From a checkpoint of a small mixture-of-experts model trained on Wikipedia: width 448.
Below are experts of layer 4 (counted from 0) of a mixture-of-experts language model. Rows are named router (the router's row for the expert), gate (a neuron's input weights, with its number), up (a neuron's input weights, with its number) and show model dimensions 392-447. Each number is 200 + 20 x the weight over its row's rms, rounded and kept within 0 to 999.
Before each expert's rows: "mostly gets" lists some tokens that are sent to it at least half of the time. This comes from a sample of Wikipedia text that the model never trained on.

# expert 16
mostly gets: " Fort", " San", " Los", " Saint", " Monte", " Colchester"
router,230,159,197,210,206,198,186,190,200,188,179,206,190,218,194,196,217,181,205,204,174,201,193,232,206,168,217,188,189,185,207,213,222,200,180,202,232,225,220,215,182,198,171,199,203,185,204,178,195,189,201,190,196,181,230,216
gate0,187,203,178,193,186,200,196,175,179,202,162,203,214,203,178,199,225,203,183,182,159,167,154,178,165,206,200,207,230,222,162,204,232,223,220,192,219,166,237,175,227,204,200,196,201,197,192,216,202,228,200,192,190,197,206,208
up0,220,186,186,190,189,219,191,208,203,224,199,222,197,205,209,234,225,190,193,213,178,206,140,181,171,213,172,228,208,216,200,186,200,208,188,170,218,199,181,188,193,237,217,207,229,181,212,232,204,190,216,248,186,176,168,200
gate1,179,185,183,174,178,172,233,194,203,164,195,228,185,190,195,224,197,202,212,201,188,204,256,178,200,187,171,170,192,210,192,234,175,203,204,236,193,205,193,223,194,175,201,220,161,206,211,194,189,231,192,209,200,198,166,189
up1,201,191,238,205,169,191,242,193,214,261,238,176,209,200,211,233,168,219,197,227,182,194,175,168,180,183,219,206,187,188,203,210,209,215,204,224,213,187,180,202,181,212,210,213,223,178,223,158,207,196,234,200,169,208,179,179
gate2,235,201,160,236,201,225,193,187,217,197,204,207,200,203,182,174,216,190,193,234,226,193,193,208,179,224,187,215,212,180,199,198,199,213,214,210,196,180,208,216,200,218,168,205,189,208,168,207,219,197,196,240,220,171,188,192
up2,215,180,211,190,240,220,197,195,217,192,212,196,181,204,219,203,203,197,224,218,206,208,224,238,234,194,202,144,187,194,208,226,212,188,178,152,174,199,154,198,183,187,200,204,204,234,199,217,187,166,174,207,169,194,193,172
gate3,210,184,156,212,188,202,188,204,172,181,199,161,220,225,196,199,199,207,184,193,195,174,164,184,211,243,183,189,194,206,240,202,165,181,212,204,182,223,183,174,215,193,187,166,188,191,221,208,180,231,196,229,195,164,209,201
up3,220,170,176,199,211,168,187,223,156,215,187,185,225,201,179,240,209,226,182,231,188,219,175,209,202,189,223,191,194,203,192,191,204,185,208,210,207,181,210,211,197,219,190,197,153,238,209,214,149,196,223,192,207,187,189,206

# expert 35
mostly gets: " Chris", " Michael", " Jr", " Robert", " Steve", " Frank"
router,216,145,200,202,217,171,197,184,182,191,182,212,210,217,164,185,207,184,195,201,209,204,197,216,195,195,189,190,195,175,202,199,205,204,195,189,208,207,211,239,182,187,156,216,189,181,179,182,178,196,178,210,176,188,198,220
gate0,196,202,173,200,226,182,204,190,193,189,207,202,221,234,164,210,219,191,188,217,180,188,159,177,180,209,213,187,196,207,204,204,167,222,179,214,168,203,208,216,234,220,174,172,147,197,185,175,220,193,223,233,204,215,189,183
up0,225,172,192,195,237,204,206,194,207,224,208,150,197,217,154,213,201,215,174,216,146,236,177,191,214,223,174,207,209,214,220,192,192,211,205,203,208,219,186,200,180,195,183,207,163,176,221,206,239,200,222,186,225,205,186,212
gate1,207,192,222,194,215,194,215,176,176,198,206,202,166,186,198,208,220,189,199,214,219,186,196,172,191,208,178,171,222,187,202,183,238,184,217,192,232,221,192,204,190,143,219,162,179,155,201,193,191,180,213,194,223,230,192,202
up1,205,206,176,224,153,190,192,242,177,208,216,191,203,188,223,205,204,200,163,185,216,187,200,191,186,188,193,234,219,187,200,205,210,188,198,202,192,201,191,218,206,210,175,190,233,203,225,191,164,186,167,205,205,215,202,185
gate2,187,237,208,202,206,176,184,223,151,209,184,201,191,222,211,190,185,190,166,182,209,206,214,174,193,197,197,164,182,198,207,218,189,170,230,167,225,201,181,196,209,194,191,179,225,221,206,206,199,210,238,208,170,190,171,191
up2,187,219,207,208,195,217,199,202,168,211,217,180,176,212,199,208,253,208,214,195,192,213,206,214,194,169,194,224,180,205,179,204,208,187,226,190,202,216,196,197,186,176,189,190,210,217,186,224,185,212,217,219,221,213,185,223
gate3,191,168,180,179,203,186,195,224,162,197,255,196,176,247,193,186,203,172,222,186,157,195,183,188,184,157,190,190,200,206,200,177,187,187,197,217,201,183,197,235,183,200,200,195,204,241,206,216,192,223,207,166,183,194,200,198
up3,186,206,226,239,240,168,205,237,208,180,195,204,169,185,206,149,208,223,207,177,179,188,180,150,181,193,179,182,195,193,221,191,173,195,186,221,162,178,182,176,205,216,192,208,195,211,187,204,205,192,161,220,224,206,195,197

# expert 20
mostly gets: ".", ")", ".\n\n", "%", ").", "\"."
router,225,153,181,198,180,177,193,165,152,185,203,176,202,206,197,168,227,197,210,185,197,226,189,208,212,174,196,170,189,165,211,199,227,204,215,200,207,215,187,210,192,188,187,174,188,200,175,186,198,168,179,209,201,220,236,233
gate0,184,217,194,205,211,165,182,215,222,221,216,197,210,184,200,201,223,211,194,248,201,223,240,227,223,204,201,218,205,178,211,229,178,166,184,202,221,193,220,198,208,158,186,216,191,202,207,206,166,214,194,232,182,196,168,188
up0,203,169,209,210,207,200,177,159,210,197,171,231,201,183,201,205,145,175,206,218,194,233,204,195,218,197,213,200,201,186,211,187,207,213,227,181,167,184,206,210,219,223,180,192,181,230,195,194,180,177,201,212,212,200,225,208
gate1,205,209,212,234,173,201,200,202,196,183,183,219,207,204,250,213,201,185,213,192,211,174,205,187,202,185,207,216,254,198,192,205,203,177,192,210,174,216,211,179,187,223,194,235,227,208,180,231,184,214,193,217,191,191,229,179
up1,199,179,195,229,186,186,233,188,209,209,163,218,234,218,208,174,181,201,217,162,190,210,181,160,191,220,202,207,209,206,213,203,235,189,186,206,191,173,187,199,200,214,179,205,216,199,199,201,197,219,229,231,175,221,185,236
gate2,214,216,190,185,204,196,230,201,173,200,204,183,211,188,187,187,162,212,238,211,209,235,181,191,198,226,246,225,196,194,218,208,196,237,223,173,229,191,206,224,212,178,210,187,187,172,192,201,168,155,238,185,191,209,176,207
up2,205,166,198,189,178,204,188,191,200,199,239,187,207,239,199,190,186,199,176,203,177,194,196,206,255,197,228,188,180,188,213,203,225,188,233,188,180,197,204,188,239,186,212,189,216,227,205,200,215,189,208,200,194,230,178,191
gate3,212,201,205,211,215,177,219,213,219,174,206,201,201,196,191,180,181,198,184,194,205,201,223,181,206,192,221,208,191,190,215,170,206,192,210,185,208,197,213,223,199,177,190,214,188,182,219,207,170,213,216,209,170,218,204,206
up3,162,211,178,245,227,195,234,216,184,197,214,210,199,197,178,195,180,202,159,195,174,226,171,177,152,204,210,187,204,191,194,160,186,184,175,179,205,190,189,197,204,224,198,166,195,208,222,177,185,216,189,170,208,196,182,205

# expert 36
mostly gets: "   ", "     ", " allow", " ISR", " subsequently", "11"
router,202,166,169,208,202,181,151,186,165,177,181,204,181,217,175,164,218,183,178,208,199,205,198,221,192,183,216,191,177,170,206,203,214,182,187,204,223,236,189,200,178,186,181,192,200,184,197,168,201,167,178,203,207,203,209,218
gate0,193,164,191,200,184,216,197,205,197,197,211,190,198,170,242,169,221,186,241,178,187,201,213,184,175,197,185,187,215,190,219,220,215,221,179,214,182,184,168,227,172,239,208,189,163,210,189,189,199,213,179,212,183,193,189,184
up0,214,200,152,242,224,185,189,189,164,214,223,199,228,226,219,227,213,208,227,214,187,194,206,192,235,206,222,182,179,199,188,160,152,182,188,170,205,187,214,196,172,189,173,206,210,212,185,178,212,194,199,181,187,215,204,162
gate1,207,181,189,198,208,179,190,184,206,200,158,199,155,154,191,152,197,223,202,207,203,234,209,190,184,177,187,221,226,215,172,187,182,228,200,202,170,183,227,202,219,238,206,164,184,233,209,187,199,191,200,236,200,230,216,183
up1,180,214,214,213,173,201,223,190,173,228,203,187,227,200,219,184,200,205,167,196,207,172,206,186,207,206,189,194,192,214,187,236,221,186,191,189,215,204,165,208,206,186,178,207,180,215,191,189,205,175,185,174,195,181,197,190
gate2,158,197,211,209,256,209,176,214,188,206,196,181,186,218,182,198,201,201,231,207,190,188,151,202,205,195,178,192,212,230,202,166,192,180,217,176,213,225,239,190,193,200,210,227,180,168,189,208,212,128,201,204,173,197,220,178
up2,208,167,167,211,141,210,209,205,223,210,173,216,180,212,217,227,176,217,192,209,214,218,202,174,194,215,189,190,205,176,225,195,195,225,194,211,224,216,211,225,177,172,204,174,191,209,214,220,186,223,174,195,193,222,196,213
gate3,181,194,244,234,204,226,163,223,215,178,237,207,212,177,206,189,211,242,228,208,227,193,188,201,208,207,218,227,198,232,225,208,189,185,165,231,189,221,181,233,218,186,182,178,203,210,178,200,213,231,210,194,185,187,177,191
up3,216,200,161,193,226,248,238,176,200,240,149,185,186,200,210,218,199,200,173,210,192,224,189,179,235,192,226,190,201,218,198,197,231,212,182,210,186,216,213,193,186,208,222,214,213,218,213,189,207,160,169,195,204,194,244,193

# expert 60
mostly gets: "ers", "ation", "ts", "ons", "ings", "ions"
router,222,150,215,197,208,200,165,204,167,199,193,198,175,228,167,160,217,192,206,196,199,205,196,210,182,189,219,191,208,157,233,199,211,200,214,211,222,238,208,217,169,179,201,175,186,179,187,194,193,179,204,198,204,217,174,216
gate0,189,199,176,180,207,207,188,212,221,224,197,200,231,196,206,146,192,179,201,174,181,207,193,175,184,216,180,218,181,192,247,197,188,200,237,220,152,189,194,180,185,186,231,204,200,214,185,200,207,223,188,173,215,189,198,195
up0,218,209,219,164,194,184,236,199,182,216,211,183,231,197,197,204,210,212,188,218,208,161,235,155,230,197,210,224,211,181,156,188,182,201,186,193,197,197,217,199,222,189,215,193,216,199,208,191,185,204,202,180,190,196,193,212
gate1,212,217,218,185,180,205,184,207,182,230,206,212,214,212,184,225,206,202,211,223,209,184,202,225,155,198,205,178,199,182,223,245,198,182,161,185,225,222,215,160,202,222,200,184,202,187,224,203,201,199,208,193,178,219,184,218
up1,195,227,211,204,198,190,197,205,175,197,202,240,200,170,213,186,176,178,206,200,158,213,211,202,211,211,190,199,195,230,199,166,204,224,196,200,192,176,184,180,168,196,183,209,208,224,168,190,208,210,178,223,193,224,204,226
gate2,200,195,205,206,206,226,190,206,195,181,216,238,221,213,223,223,154,181,233,180,210,196,210,227,158,194,206,199,195,170,219,177,178,199,239,192,165,204,220,200,202,197,222,205,202,172,185,211,149,187,234,207,194,210,202,224
up2,186,233,178,197,196,183,207,206,186,175,167,189,185,170,237,202,193,185,190,153,190,212,203,218,228,203,185,214,189,204,218,206,185,158,203,191,201,212,148,221,194,166,195,221,192,208,175,179,203,191,202,206,206,220,201,178
gate3,214,200,209,199,225,167,190,201,215,204,190,192,199,200,232,218,179,167,196,152,226,210,203,189,191,235,184,188,208,239,152,165,182,232,198,221,199,187,222,211,205,215,206,209,212,183,184,197,210,168,195,184,187,179,222,132
up3,204,229,219,222,162,229,185,191,229,206,173,201,226,191,181,199,169,229,185,203,222,213,193,215,210,187,193,199,173,217,199,197,217,177,211,225,203,172,192,208,194,189,202,196,170,235,208,187,188,222,222,193,217,206,216,184

# expert 3
mostly gets: " that", ".\n\n", " which", " this", "==\n", " where"
router,219,184,212,228,205,179,177,206,213,189,185,232,185,203,164,151,223,201,203,180,200,208,184,198,181,195,197,215,190,172,201,189,231,189,240,153,190,192,175,225,198,181,173,151,198,198,175,182,204,180,165,200,194,221,199,210
gate0,196,215,212,217,185,192,221,225,188,204,216,200,206,206,178,175,169,190,186,179,203,158,198,206,202,192,199,205,228,210,205,152,195,179,172,176,196,166,217,182,207,229,146,202,170,187,191,202,189,222,209,211,192,197,166,164
up0,203,161,174,181,218,221,187,170,213,189,172,178,185,226,198,197,187,222,214,223,181,198,194,192,146,214,174,225,190,211,194,185,233,192,208,201,196,168,156,176,171,250,207,202,207,207,193,185,215,196,199,205,215,195,218,200
gate1,210,182,195,197,191,184,219,190,212,189,224,186,205,140,195,181,178,187,156,180,221,229,182,179,192,203,190,204,208,201,221,161,201,171,208,196,207,196,209,202,157,202,208,178,214,159,226,216,224,186,224,207,187,189,189,192
up1,194,189,205,189,180,219,211,154,214,203,219,195,183,241,196,179,199,202,212,258,145,201,218,194,220,223,194,207,203,242,200,168,200,206,209,196,191,184,201,176,177,214,192,213,190,211,183,199,215,217,165,180,183,215,196,169
gate2,159,205,211,213,201,214,211,244,194,200,166,203,212,204,189,178,193,204,220,221,188,227,238,205,201,224,230,184,186,229,213,206,187,200,251,203,182,169,215,216,202,178,215,174,208,203,197,193,227,216,189,211,205,216,217,176
up2,208,178,182,198,186,229,209,183,183,228,187,178,182,184,197,225,229,197,183,222,169,199,230,180,184,241,201,185,191,187,182,200,180,186,247,203,157,190,224,192,211,204,188,215,180,213,209,199,262,174,247,183,180,207,193,188
gate3,233,230,155,187,188,184,229,199,233,210,170,220,206,181,212,182,208,179,221,171,158,181,235,226,220,177,204,205,176,238,201,195,217,219,198,215,177,208,173,190,171,215,188,197,206,204,184,207,180,215,155,189,201,227,185,214
up3,247,203,222,199,205,226,192,171,179,196,180,201,206,202,233,191,168,210,177,182,179,168,215,192,227,216,187,187,184,218,192,199,170,175,209,213,237,191,208,155,181,180,222,189,175,222,206,183,181,209,205,205,205,194,188,196

# expert 0
mostly gets: " Azerbaijan", " again", "09", " them", "ъ", " find"
router,205,174,186,218,209,170,151,183,172,176,186,217,182,213,169,178,221,166,204,214,209,208,192,216,189,189,213,183,191,158,192,200,225,194,197,210,217,221,215,211,169,178,190,187,199,171,195,184,201,166,179,196,192,219,211,219
gate0,231,222,200,200,176,240,207,227,177,228,209,177,212,211,204,187,239,207,191,206,206,192,217,224,188,219,200,172,203,214,203,190,211,218,196,222,197,190,173,186,198,165,238,197,220,198,182,216,148,178,205,186,199,183,226,194
up0,209,203,209,210,181,171,210,188,192,185,164,179,212,200,170,198,191,232,206,205,159,209,182,171,175,233,166,233,204,197,205,174,190,193,213,189,232,210,209,195,170,188,190,176,214,196,209,206,181,228,240,164,189,214,203,218
gate1,207,191,215,223,200,259,211,227,201,179,202,162,205,216,185,189,200,216,177,206,157,220,217,235,184,203,175,168,149,208,194,208,205,175,231,200,179,216,189,190,210,208,213,188,195,217,210,228,195,189,188,216,205,173,192,193
up1,229,227,183,192,217,211,178,190,212,227,193,205,200,177,191,251,183,213,223,198,212,187,196,195,219,205,165,203,197,231,200,226,176,211,208,213,216,159,212,197,214,227,158,202,163,158,163,165,194,174,216,187,205,167,185,219
gate2,216,213,170,185,198,206,215,216,172,208,205,198,204,212,222,198,222,231,212,211,201,208,183,186,182,211,168,231,189,226,221,192,197,180,214,243,197,205,199,178,214,213,152,234,200,184,181,178,190,227,211,198,237,190,227,204
up2,212,197,219,184,186,233,180,175,183,229,203,185,201,205,207,209,199,195,177,200,228,234,190,178,167,206,223,204,193,181,218,191,228,165,213,185,175,190,225,237,206,218,226,189,209,204,192,226,187,190,213,213,168,186,200,211
gate3,197,209,234,201,166,188,231,191,179,169,187,186,216,170,196,210,204,172,198,186,189,217,224,169,192,214,178,186,203,202,216,212,158,210,184,186,222,219,216,184,150,205,164,177,211,215,225,209,203,196,227,177,203,193,218,176
up3,236,218,203,192,175,180,230,201,197,211,191,232,210,187,200,211,179,172,187,194,237,207,197,217,176,227,211,207,200,198,182,203,209,174,159,174,201,209,217,186,199,143,218,165,230,203,187,223,207,219,223,187,198,192,206,180

# expert 13
mostly gets: " there", " them", " There", " well", " him", " home"
router,193,176,176,210,209,160,152,173,186,167,192,200,158,221,178,169,216,199,176,196,206,207,212,221,207,192,211,180,199,174,208,209,228,190,211,208,216,241,210,198,180,168,174,204,186,197,184,181,203,178,176,223,202,197,205,214
gate0,246,186,205,209,215,208,162,255,196,216,187,174,169,221,193,228,195,165,180,211,191,188,212,238,166,189,216,232,208,207,172,205,227,211,227,206,186,163,210,182,215,175,251,198,195,229,221,186,202,202,210,209,230,193,171,197
up0,193,192,224,177,227,191,229,220,240,176,205,188,171,163,173,228,174,230,228,161,203,224,169,217,189,157,218,237,227,169,203,211,164,201,201,200,185,152,214,212,183,219,183,197,209,196,190,238,173,177,214,200,202,188,194,194
gate1,196,228,222,199,156,197,178,203,168,205,192,208,240,181,211,214,232,244,213,232,163,193,171,217,183,211,186,224,184,179,193,211,211,188,197,201,204,179,152,199,190,198,178,222,178,217,233,206,183,224,233,208,200,209,216,197
up1,211,181,166,201,208,193,223,162,207,185,191,242,217,216,196,184,209,229,211,199,231,187,214,179,184,225,235,229,199,200,169,207,186,179,219,239,203,205,199,196,218,214,190,186,206,203,190,190,212,204,214,207,235,172,213,218
gate2,225,236,201,181,187,164,171,181,188,203,201,204,224,237,213,176,246,201,178,217,197,210,203,216,200,192,161,208,216,193,207,203,230,186,193,204,190,211,201,214,198,192,233,197,183,193,221,220,204,152,201,220,205,197,181,223
up2,212,161,228,180,206,195,187,198,190,184,192,233,185,186,190,179,224,225,231,192,172,176,208,220,211,197,183,199,210,179,201,174,188,180,211,182,175,188,199,193,206,184,195,239,190,204,185,188,199,176,216,194,200,203,168,162
gate3,203,201,191,232,181,206,232,222,212,223,211,210,190,201,190,208,203,151,192,227,221,165,209,201,204,189,189,245,199,211,195,201,205,180,208,191,215,174,209,224,188,188,203,184,199,209,188,213,213,194,208,212,236,200,200,231
up3,189,213,220,223,206,205,233,195,238,171,203,211,188,216,194,201,151,194,216,204,193,242,199,218,192,207,171,204,239,227,219,191,217,183,192,162,202,216,167,212,191,203,220,204,215,192,211,214,253,182,184,187,220,173,207,247

# expert 62
mostly gets: " north", " east", " years", " south", " Order", " Season"
router,219,179,218,200,197,182,170,210,206,185,205,202,176,214,194,157,224,178,192,184,185,226,200,221,183,201,215,208,210,128,223,201,239,195,210,180,217,225,222,208,189,194,176,204,222,197,209,190,170,204,170,220,183,214,199,220
gate0,208,201,219,186,199,239,175,208,209,155,206,217,227,174,188,173,195,207,222,183,197,197,192,221,223,183,181,207,182,207,165,165,175,186,219,227,214,200,173,215,192,216,210,181,190,203,217,196,225,206,192,165,214,216,221,187
up0,185,185,221,184,212,235,220,230,181,180,230,181,171,238,203,188,205,195,204,207,191,229,193,208,215,202,199,208,194,178,212,198,174,177,213,204,206,236,220,186,185,204,225,211,207,209,210,189,199,215,197,151,178,174,204,183
gate1,215,209,200,194,195,193,206,206,191,176,189,193,204,221,201,186,165,216,233,205,212,186,213,244,197,211,219,168,195,215,192,177,182,220,181,206,211,225,217,187,204,170,206,198,243,188,180,215,197,242,225,221,188,194,187,202
up1,203,197,187,197,155,220,210,194,196,181,216,200,226,195,200,214,221,206,179,206,196,198,194,171,215,203,220,174,184,170,215,218,229,155,172,191,204,197,218,189,185,175,204,200,206,204,192,205,230,183,214,211,232,185,192,192
gate2,210,211,200,218,183,233,219,188,218,188,194,197,200,244,211,199,238,215,188,208,197,192,218,204,204,189,235,194,214,204,222,166,184,211,232,179,221,198,190,212,237,193,173,209,195,193,190,184,205,205,200,216,183,211,213,196
up2,192,177,206,200,214,186,206,211,207,215,177,248,236,192,199,212,178,174,168,194,235,231,165,198,172,197,173,208,203,183,198,181,221,201,194,197,163,220,236,204,232,199,190,232,222,220,177,219,235,221,203,195,195,234,231,178
gate3,181,170,210,223,229,205,241,190,192,210,200,252,227,168,183,201,220,182,189,186,188,203,197,199,235,220,214,178,188,214,204,224,213,207,210,212,210,199,232,179,248,176,163,168,209,184,188,205,204,204,182,222,178,237,208,192
up3,171,203,187,179,207,166,226,206,210,177,177,238,169,202,172,225,217,211,211,184,206,193,191,216,219,210,188,188,227,212,170,238,231,183,177,216,147,229,213,191,200,191,204,211,207,200,200,154,173,174,172,213,230,213,214,185

# expert 51
mostly gets: " University", " player", " film", " government", " station", " club"
router,213,193,220,202,221,191,168,196,194,165,178,197,162,236,172,191,215,187,192,183,195,225,176,216,202,185,228,192,189,170,223,204,231,210,221,196,205,239,217,221,170,205,169,163,204,182,216,178,191,194,178,183,190,207,204,211
gate0,221,234,212,184,170,173,179,200,211,152,188,205,177,227,215,201,201,199,241,206,191,218,176,158,219,152,197,155,197,201,194,195,205,188,210,246,198,226,213,169,207,205,226,193,209,210,201,200,172,187,244,211,193,186,205,193
up0,204,187,207,212,188,205,149,195,219,214,182,177,201,166,184,205,229,204,182,197,185,172,177,217,211,192,184,256,215,198,182,199,135,156,208,214,221,173,178,186,177,192,223,209,175,195,185,220,205,167,202,165,194,202,166,186
gate1,173,209,196,214,170,183,185,202,203,189,195,204,238,212,195,181,206,184,196,197,234,171,160,223,221,181,174,200,222,200,211,188,249,206,208,183,170,228,224,189,187,164,211,212,216,189,242,207,196,187,193,195,212,204,178,155
up1,220,198,201,217,205,218,199,202,202,214,208,228,219,221,198,199,185,199,218,178,196,192,229,229,182,174,191,203,195,194,192,195,198,171,198,188,226,198,200,204,197,179,208,186,222,195,184,203,196,236,222,218,194,206,213,204
gate2,220,180,180,182,212,168,208,211,192,190,195,188,210,173,210,182,180,204,195,182,252,199,167,193,203,186,211,183,189,210,192,219,234,224,222,232,170,234,179,223,207,210,166,206,217,209,203,175,190,238,208,221,203,211,182,173
up2,201,214,197,153,195,210,168,226,190,210,194,186,191,231,204,196,225,174,219,180,162,199,185,258,209,207,192,200,226,176,213,230,209,216,208,207,222,199,218,190,175,202,185,234,181,217,189,225,194,175,241,186,224,189,207,232
gate3,183,199,211,202,203,190,214,192,199,238,199,202,226,177,192,173,205,209,187,211,186,196,228,187,180,203,229,160,201,185,226,212,214,200,199,216,167,191,205,174,199,189,161,203,187,225,181,216,209,172,173,222,219,190,209,220
up3,226,194,181,173,209,196,169,174,154,183,228,239,201,171,211,182,233,185,189,182,187,215,210,208,189,175,187,161,209,176,188,198,198,179,207,185,195,197,202,220,207,163,233,204,191,166,209,192,214,194,209,181,224,202,189,212

# expert 27
mostly gets: " January", " September", " April", " July", " February", " October"
router,210,187,201,193,207,177,171,188,186,221,180,219,179,195,182,170,227,183,160,204,192,229,196,226,192,205,244,205,197,174,217,229,207,203,206,200,215,214,184,199,198,154,205,189,216,194,191,186,198,164,153,207,170,205,200,235
gate0,208,238,188,181,196,178,203,163,207,187,218,182,181,214,243,243,187,188,241,169,233,205,219,218,204,191,196,225,216,207,225,230,183,199,219,192,229,191,207,198,198,206,195,199,202,171,190,199,209,192,195,198,214,207,227,206
up0,203,198,170,240,168,215,200,189,199,214,182,198,200,165,205,212,205,196,210,199,146,179,189,219,206,276,190,229,190,213,225,194,199,214,193,222,210,198,203,194,161,178,216,181,194,229,218,197,182,189,219,237,161,199,230,183
gate1,213,231,183,154,155,195,220,244,194,194,191,217,215,209,215,210,190,238,207,189,187,209,178,223,199,180,174,250,179,211,172,183,185,205,178,190,223,231,177,230,166,207,228,206,191,199,196,199,203,210,205,213,241,201,193,187
up1,206,204,201,222,168,196,228,193,187,199,208,231,208,233,185,163,209,219,231,164,156,228,246,206,175,184,214,215,217,217,218,216,169,172,174,216,206,196,180,185,173,217,202,219,200,209,196,189,221,194,200,244,238,175,210,202
gate2,192,184,199,216,203,210,213,214,208,169,196,179,207,208,202,191,187,205,198,219,188,223,237,187,193,183,194,234,210,178,227,221,203,190,200,181,192,213,200,216,194,167,204,221,204,204,188,211,208,195,187,237,205,176,205,173
up2,179,190,186,201,205,234,196,233,220,206,207,200,207,171,183,230,171,217,223,186,231,220,188,225,215,174,220,195,171,205,190,206,185,188,190,192,208,194,200,224,206,191,194,173,195,187,174,201,211,183,180,216,189,205,191,168
gate3,192,217,224,211,223,209,213,183,218,205,218,183,201,154,200,184,215,195,197,186,218,253,191,180,207,242,197,216,212,214,200,199,200,170,216,201,234,171,174,199,204,195,194,202,230,207,208,209,196,171,196,169,191,240,222,202
up3,175,231,218,206,203,167,195,212,206,185,218,207,182,192,224,211,196,199,177,223,208,179,203,197,196,207,186,193,175,198,211,203,187,241,194,212,178,231,215,222,171,213,173,214,202,210,183,190,205,188,192,156,194,220,170,195

# expert 32
mostly gets: " un", " \"", " “", " dis", " pre", " self"
router,204,179,194,201,194,198,185,204,175,200,158,182,145,208,187,174,209,186,204,181,205,205,159,191,204,188,204,191,183,199,203,192,217,166,208,209,225,203,223,226,199,206,178,184,217,194,180,191,180,206,174,194,189,211,188,230
gate0,183,171,225,183,185,242,216,187,199,234,209,206,210,220,217,202,229,193,238,160,179,176,177,206,196,207,227,210,223,213,182,178,193,189,234,220,152,202,160,196,165,174,190,178,171,212,210,213,184,198,197,202,222,204,193,177
up0,222,196,194,202,190,208,184,197,220,237,191,236,186,233,203,199,218,228,188,178,197,147,182,202,213,177,155,187,195,196,232,210,168,179,180,191,184,182,206,203,158,197,237,198,196,204,201,203,180,220,214,191,206,224,193,185
gate1,214,191,222,217,203,203,202,232,204,215,174,192,218,234,214,179,203,187,187,181,214,212,218,208,135,239,181,240,185,188,213,214,220,215,203,159,178,209,203,226,167,197,221,167,181,176,184,241,216,221,166,232,246,194,242,199
up1,209,211,160,196,206,183,191,210,195,220,198,203,235,203,196,216,217,229,230,197,193,213,201,250,191,210,200,191,171,196,200,202,195,207,177,213,199,195,208,187,201,195,215,210,221,210,203,179,196,219,229,177,193,169,204,218
gate2,191,232,180,219,195,232,204,220,218,217,229,205,253,206,201,191,205,225,245,192,241,188,217,228,182,182,198,228,200,182,211,204,194,165,165,226,176,188,223,197,201,200,203,174,224,201,219,226,195,227,227,219,205,206,218,234
up2,223,205,203,216,216,199,210,175,190,244,222,202,225,202,214,183,167,184,205,208,205,224,171,225,184,238,193,153,201,224,172,189,183,174,215,200,219,175,173,175,201,195,202,218,218,216,168,189,195,186,206,211,181,191,182,177
gate3,159,179,187,211,174,163,218,200,204,175,226,186,220,185,190,216,180,191,209,198,188,199,180,156,220,197,172,208,234,185,202,199,177,210,198,203,187,226,192,216,212,177,228,202,170,237,195,173,234,219,183,177,195,187,206,209
up3,225,212,214,238,208,192,187,201,168,215,189,183,186,187,187,199,195,190,241,209,180,183,210,204,200,181,174,189,228,171,181,212,196,228,194,217,210,213,174,198,197,177,229,222,189,186,186,208,204,153,187,187,203,187,189,218

# expert 4
mostly gets: ",", "),", "',", "\",", ".\"", "\""
router,212,188,189,200,196,168,192,201,196,181,205,224,175,194,190,172,233,181,219,202,208,218,159,224,212,157,199,189,206,177,214,198,236,180,220,228,210,210,196,212,169,179,172,170,233,217,186,186,203,163,192,177,182,189,212,217
gate0,215,209,217,171,209,213,201,204,226,246,174,213,221,204,221,212,258,209,218,217,219,218,187,205,184,199,248,178,191,233,163,234,186,214,207,173,204,215,188,215,216,180,226,202,183,196,223,199,250,191,195,171,208,220,178,210
up0,178,186,206,212,184,224,217,188,203,185,192,183,202,177,182,187,187,221,205,198,185,194,214,189,193,177,217,226,194,232,191,212,207,201,196,227,185,185,215,196,220,210,196,198,213,196,202,180,223,204,206,192,187,227,186,208
gate1,217,188,213,199,224,168,182,214,167,200,185,192,173,225,185,219,206,163,210,213,197,188,184,214,208,236,209,195,181,222,194,183,209,209,180,182,231,188,199,208,193,193,235,162,208,202,197,198,225,184,201,198,216,212,193,160
up1,188,208,212,202,213,223,197,203,188,214,252,203,219,227,189,212,237,181,220,200,199,177,173,191,207,211,180,186,199,207,212,235,202,244,183,203,194,220,210,213,192,192,198,150,208,199,207,178,185,244,197,188,172,186,198,177
gate2,193,234,212,215,185,193,170,180,196,217,202,225,200,160,216,218,200,193,180,196,175,174,149,218,162,255,176,190,214,203,188,195,200,179,176,189,173,211,209,197,198,239,236,220,217,201,228,201,175,204,165,170,195,183,198,196
up2,207,206,241,250,212,225,197,224,193,211,218,187,222,198,206,221,158,196,177,190,200,179,171,196,205,200,191,189,234,186,175,179,179,194,207,221,177,163,203,197,238,190,214,243,189,189,217,245,216,164,152,210,206,208,209,199
gate3,176,195,190,205,208,212,165,173,206,193,218,184,150,195,210,208,209,155,217,220,207,180,173,204,167,187,215,191,176,169,166,195,213,235,200,187,202,155,191,225,200,192,220,206,201,218,188,205,223,176,182,200,221,186,175,192
up3,194,186,206,252,237,196,202,197,147,224,181,208,175,221,164,214,215,224,241,173,191,194,194,163,201,235,200,192,182,195,156,221,214,155,184,205,201,198,180,187,215,230,189,214,185,185,186,201,191,201,222,224,203,192,187,220